From a checkpoint of a small mixture-of-experts model trained on Wikipedia: 64 experts in each of 8 layers.
Below are experts of layer 5 (counted from 0) of a mixture-of-experts language model. Rows are named router (the router's row for the expert), gate (a neuron's input weights, with its number), up (a neuron's input weights, with its number), down (a neuron's output weights, with its number) and show model dimensions 96-143. Each number is 50 + 12 x the weight over its row's rms, rounded and kept within 0 to 99.
After each expert's rows: "gets" lists some tokens that make up at least twice as much of what it gets as of all text; "comes before" lists some tokens at least twice as common just after its tokens as in all text. This comes from a sample of Wikipedia text that the model never trained on. Tokens count by the router's weight.

# expert 30
router:48 56 38 55 64 72 71 67 60 37 51 60 41 49 46 59 54 34 36 53 36 57 45 33 31 28 60 41 21 42 39 46 40 63 47 16 59 32 74 51 58 55 48 70 54 44 40 40
gate0:43 61 45 28 50 59 48 64 31 46 46 50 63 39 52 34 60 40 56 41 66 52 47 51 73 56 63 72 24 55 38 62 60 49 44 47 31 62 50 80 60 60 59 47 41 52 69 60
up0:57 58 54 54 19 60 57 60 66 46 58 54 54 24 49 59 68 43 51 42 43 60 48 53 51 47 51 68 36 64 58 42 48 36 41 59 58 53 47 75 59 63 40 66 48 65 56 61
down0:48 46 43 73 66 31 66 52 47 36 58 39 54 45 45 52 45 44 57 36 59 58 45 57 45 41 65 47 54 54 66 52 54 46 57 49 56 48 50 43 49 60 54 44 52 54 59 54
gets: "-", "\n", "|", " -", " –", "\n "
comes before: "-", "\n", " Born:", " -", " List", " •"

# expert 46
router:67 44 36 50 61 64 57 64 40 50 51 60 63 48 49 43 56 35 63 52 43 60 70 46 49 47 39 44 58 61 46 49 68 64 73 37 50 53 45 60 35 55 48 45 46 46 70 54
gate0:47 51 49 60 54 45 41 28 69 40 53 53 44 57 37 66 40 34 46 49 41 54 65 54 22 71 45 51 63 33 62 26 65 58 47 45 51 50 60 56 48 30 39 69 61 33 59 40
up0:46 51 44 42 48 53 78 42 50 49 46 52 34 57 40 44 47 43 25 48 48 49 68 33 44 54 57 66 46 32 45 25 50 52 38 31 27 32 48 53 60 50 47 62 36 38 45 27
down0:46 54 58 49 63 59 45 52 61 46 76 56 63 34 46 42 54 45 66 45 52 59 45 51 53 63 37 51 69 48 39 42 68 54 62 69 74 50 51 54 59 40 49 50 52 54 78 48
gets: "|", "\n", "-", " In", " ", "In"
comes before: "|", " ", "==", "In", "The", "==="

# expert 63
router:55 46 38 59 57 45 47 57 46 58 61 71 51 57 59 61 41 42 37 58 43 44 49 45 40 51 60 52 40 44 51 35 38 53 50 42 35 54 46 68 47 34 43 53 55 44 37 62
gate0:16 54 58 41 40 54 54 60 41 62 46 51 68 58 18 47 44 69 59 72 41 36 40 64 53 26 26 43 54 72 58 77 36 51 51 40 33 53 52 24 32 30 64 48 65 34 78 38
up0:59 42 44 34 67 50 51 74 57 56 65 39 53 48 38 51 61 48 56 47 66 52 47 51 48 63 47 62 54 50 58 21 41 63 60 36 32 56 64 46 43 44 58 38 32 84 43 49
down0:51 55 51 38 30 36 54 63 67 46 56 63 60 48 65 66 47 58 43 49 48 45 53 66 61 44 45 36 30 32 48 59 52 55 36 42 47 58 55 52 68 59 51 54 73 75 41 65
gets: "\n", ")", " States", " United", " ", " New"
comes before: "\n", "-", " States", ";", ")", " York"

# expert 37
router:46 72 38 37 52 57 49 56 38 35 50 56 56 51 41 71 44 52 38 61 48 40 61 28 57 32 69 72 47 51 33 45 34 57 51 49 39 52 29 68 66 60 50 64 32 47 38 36
gate6:63 74 45 49 38 44 51 48 44 43 68 45 40 50 45 50 53 52 33 34 53 66 44 35 62 71 79 61 67 66 49 48 58 61 49 52 74 53 63 50 47 70 45 32 51 42 33 42
up6:52 33 48 67 64 52 51 36 55 59 40 50 48 63 62 44 39 42 62 45 43 36 51 40 57 28 44 55 43 57 50 46 43 52 66 60 48 63 41 52 54 36 58 40 47 53 53 46
down6:52 38 40 54 43 42 49 47 54 61 68 56 42 35 28 42 43 50 22 36 44 59 62 49 38 47 32 31 64 37 27 34 59 53 48 42 45 40 60 47 63 50 37 49 41 51 39 51
gets: " the", " a", " to", " of", " for", " in"
comes before: " the", " to", " a", " his", " her", " their"

# expert 1
router:60 34 25 29 55 44 49 61 29 43 51 38 44 43 45 58 40 28 34 52 71 43 59 61 38 54 59 58 51 52 50 83 58 40 48 51 21 48 69 37 32 37 46 68 48 49 54 44
gate6:46 50 43 56 53 42 42 46 55 47 25 39 61 54 68 47 55 58 42 42 58 47 71 42 38 44 55 38 24 59 58 39 54 58 44 41 77 53 74 53 34 37 35 54 39 52 46 40
up6:43 59 54 45 67 58 60 35 35 52 56 50 46 64 58 53 61 37 59 60 55 66 53 29 55 50 44 57 57 33 57 37 54 49 44 55 40 51 51 52 58 55 56 17 67 46 48 67
down6:53 53 54 57 59 43 61 52 54 54 68 56 40 45 26 54 57 58 57 59 53 39 49 61 47 47 19 69 55 45 43 59 68 58 35 42 40 41 51 49 49 48 56 54 57 70 46 59
gets: " ", " 0", " 1", " —", " 2", " 3"
comes before: " |", ";", "2", "7", "8", " hold"

# expert 51
router:46 54 49 36 75 58 51 36 41 26 54 38 47 65 40 59 37 37 40 73 52 48 43 40 44 65 73 48 51 58 36 48 58 79 61 45 60 52 36 60 70 44 61 61 47 52 40 37
gate0:55 57 55 69 55 52 56 48 62 45 57 55 50 38 56 41 45 46 29 34 51 45 59 38 45 41 46 49 64 50 38 60 50 40 47 55 48 72 54 46 32 68 54 21 62 32 66 59
up0:44 79 61 57 59 55 47 56 56 52 30 64 70 44 61 59 40 46 31 45 40 51 41 41 49 68 47 53 62 48 57 59 49 20 41 50 43 81 24 32 47 56 63 42 67 49 59 52
down0:35 75 32 43 57 33 27 86 76 65 39 31 41 22 46 60 41 46 42 47 59 70 47 41 57 67 50 70 54 30 63 59 48 41 39 54 54 53 50 45 45 62 53 49 39 44 45 59
gets: " |", ";", " =", " -", " –", " where"
comes before: " ", "\n", " 0", " 1", " 2", " 3"

# expert 57
router:55 60 40 41 81 48 51 55 18 36 56 51 31 50 41 77 53 65 33 48 35 50 68 62 36 37 50 76 40 59 41 47 48 65 71 41 34 58 54 56 70 64 55 62 21 51 42 37
gate6:49 49 35 72 66 56 47 41 38 61 43 55 39 53 65 61 57 64 48 67 36 51 65 55 59 75 32 54 64 39 64 37 38 53 45 50 42 52 56 53 66 63 47 61 25 73 57 56
up6:39 58 57 33 34 67 67 48 44 46 62 30 32 59 47 50 61 48 45 78 31 99 47 55 28 49 56 43 50 44 42 55 64 57 48 54 30 42 65 56 52 54 58 62 62 42 35 58
down6:63 72 44 45 46 70 64 75 44 48 57 39 42 71 53 41 36 35 45 55 48 47 38 63 58 62 78 48 32 64 55 45 43 58 65 52 53 49 45 46 33 68 54 51 54 52 57 53
gets: " the", " of", " to", " in", " a", " his"
comes before: " the", " a", " an", " his", " their", " its"

# expert 25
router:47 40 37 32 84 48 55 54 46 23 38 49 52 63 39 68 48 23 60 49 44 61 48 52 36 49 42 40 46 49 45 66 43 60 64 31 48 53 59 72 53 38 50 55 43 62 52 62
gate6:54 46 45 40 62 51 49 59 41 33 46 59 40 55 47 63 52 58 73 47 65 69 23 58 42 57 19 48 46 64 46 44 54 65 51 44 71 67 49 39 54 42 47 39 36 44 29 59
up6:38 47 41 38 42 64 30 41 34 35 43 47 51 71 37 68 39 66 72 63 63 47 33 43 72 79 43 58 43 54 38 40 48 57 50 30 62 54 44 46 47 46 54 35 41 36 35 48
down6:49 60 30 80 48 30 63 24 45 50 53 41 63 59 46 32 45 57 46 39 40 38 42 71 42 36 77 43 58 49 46 56 45 53 52 44 49 50 36 43 57 69 31 44 52 48 58 60
gets: " |", "\n", ".", "s.", ";", ")."
comes before: "\n", " The", "-", " ", " In", " He"

# expert 31
router:70 52 30 52 66 57 54 55 40 47 38 46 51 62 33 33 36 50 45 60 71 56 53 27 53 40 37 45 21 57 14 44 40 48 52 47 43 40 41 54 37 49 30 47 42 38 31 38
gate6:41 55 42 32 42 57 58 29 30 36 46 46 42 43 62 43 50 49 35 25 51 51 44 36 67 45 58 48 18 49 28 77 56 32 31 54 30 49 42 51 52 54 53 63 30 51 59 61
up6:43 56 52 39 63 46 65 47 42 65 57 50 54 62 51 37 45 48 49 33 52 42 54 51 38 67 72 43 24 36 62 63 66 56 50 45 59 51 49 45 23 37 80 60 20 39 46 52
down6:62 59 40 42 57 72 40 43 33 41 62 46 64 43 57 59 51 44 48 64 47 64 58 47 72 68 68 44 59 41 41 52 38 32 63 38 50 28 54 58 74 76 53 52 55 61 61 46
gets: " on", " 1", " 2", " 3", " 4", " 5"
comes before: " |", " 0", " September", " November", " January", " June"

# expert 41
router:26 48 38 48 63 42 44 56 29 56 42 50 53 74 67 63 58 74 37 51 31 59 40 42 26 43 77 41 44 47 44 56 54 62 56 28 52 31 55 57 38 41 45 47 51 45 41 43
gate6:49 49 61 56 48 27 45 58 63 67 39 54 53 62 48 46 53 59 61 36 58 47 26 60 57 66 46 32 46 55 40 57 44 43 43 48 51 66 70 50 19 55 58 68 56 49 58 42
up6:40 50 54 59 41 44 42 46 53 50 59 58 54 48 57 55 43 52 50 56 45 41 36 65 48 32 32 50 42 14 59 37 59 42 26 39 63 51 57 62 32 72 57 64 53 46 52 52
down6:56 36 47 52 63 60 52 39 44 63 69 59 61 52 61 36 48 48 34 52 53 50 55 55 48 71 50 73 64 57 44 45 68 50 43 47 58 76 38 36 53 54 70 50 76 41 36 37
gets: " ", " the", " at", " on", " located", " called"
comes before: " |", " by", " to", " as", " on", " at"

# expert 21
router:40 45 53 44 72 58 56 51 29 39 54 56 52 59 32 52 41 46 46 55 39 32 52 32 64 52 46 60 48 68 44 32 64 75 71 56 62 62 56 53 74 54 40 53 44 57 50 38
gate6:52 60 44 65 50 41 62 48 41 70 76 63 38 42 48 62 55 52 64 52 75 61 31 53 49 45 45 38 50 52 55 52 28 38 59 58 66 49 45 42 46 45 37 52 63 46 62 29
up6:43 55 50 49 27 47 42 65 85 43 43 49 67 48 35 36 36 38 63 57 40 36 49 45 51 62 58 56 34 44 49 67 78 35 60 45 42 55 68 56 40 44 49 60 50 48 49 64
down6:44 42 51 37 57 41 45 56 46 66 34 59 56 54 37 39 54 54 59 72 60 50 28 37 49 21 48 32 54 52 68 52 45 51 48 47 40 51 56 51 17 36 47 49 42 35 63 27
gets: " |", "|", ";", ":", "==", " /"
comes before: " ", "\n", " 0", " 1", " 2", " 3"

# expert 35
router:52 50 64 48 51 54 73 61 50 58 54 45 51 55 59 43 52 25 59 57 49 43 79 48 30 65 62 42 56 55 30 49 45 63 69 44 60 63 52 49 47 48 60 59 53 34 43 55
gate0:58 58 33 34 68 49 41 71 54 42 71 44 39 48 51 95 64 62 44 37 64 62 48 62 50 51 59 46 47 60 47 37 33 45 66 48 43 32 52 53 51 43 61 51 43 40 44 37
up0:52 50 49 53 55 70 67 38 43 50 39 39 41 56 41 22 65 30 34 70 41 57 48 22 52 36 38 52 57 45 36 51 52 67 45 51 46 73 65 51 29 59 34 41 41 53 59 58
down0:52 41 45 35 47 40 48 42 42 43 38 46 46 48 52 56 53 40 71 33 45 38 56 43 72 44 45 56 50 36 59 45 60 58 54 54 36 66 48 46 40 53 41 72 44 50 54 35
gets: "\n", "-", " |", " ", " 0", " •"
comes before: "-", "\n", "|", "=", " 0", " "

# expert 13
router:54 61 61 34 51 51 20 33 34 49 50 50 30 62 52 59 39 56 51 55 41 46 66 50 46 51 46 49 20 43 37 55 42 46 52 63 47 38 30 35 45 46 56 54 55 42 45 77
gate0:28 69 25 65 47 60 44 56 50 20 49 39 55 56 67 32 36 44 55 47 54 51 56 33 64 66 73 51 58 60 44 51 42 53 34 39 78 46 53 30 49 47 76 42 53 57 38 54
up0:19 57 34 61 44 29 39 74 68 29 71 53 59 49 54 51 45 56 59 57 46 47 52 65 62 57 56 27 51 45 42 57 52 43 37 52 66 42 49 40 60 41 50 57 48 51 51 58
down0:75 78 58 36 56 82 65 45 67 63 65 48 61 64 73 25 38 33 67 36 55 48 63 21 52 60 73 66 53 56 57 39 51 81 50 54 54 45 17 52 43 59 49 43 45 48 56 40
gets: ")", " ", "\"", " 0", "7", " October"
comes before: " |", " –", "),", " (aged", " (age", "\n "

# expert 22
router:59 27 68 52 58 46 45 58 39 42 64 37 47 46 52 70 69 44 58 54 30 82 48 26 41 45 63 38 68 51 43 58 53 88 49 33 60 54 40 58 46 42 47 58 47 70 62 43
gate6:47 43 55 38 44 37 37 44 67 48 44 59 54 63 45 27 46 53 65 58 61 47 27 43 56 50 62 66 62 56 46 62 40 38 78 53 46 62 52 47 54 59 32 61 45 51 60 46
up6:67 57 61 34 60 23 41 43 58 55 48 57 67 45 48 30 43 57 53 64 46 41 52 43 55 68 71 59 51 38 44 46 44 58 49 31 54 66 52 51 56 65 55 56 46 41 55 70
down6:59 66 48 52 49 75 28 54 59 41 66 33 61 47 58 51 42 48 69 47 70 35 33 49 61 38 40 45 63 59 38 45 33 62 54 28 66 57 57 78 43 61 51 49 53 76 47 67
gets: "\n", "\n ", "/", " [", " '", " /"
comes before: "-", "|", "\n", "The", "In", "=="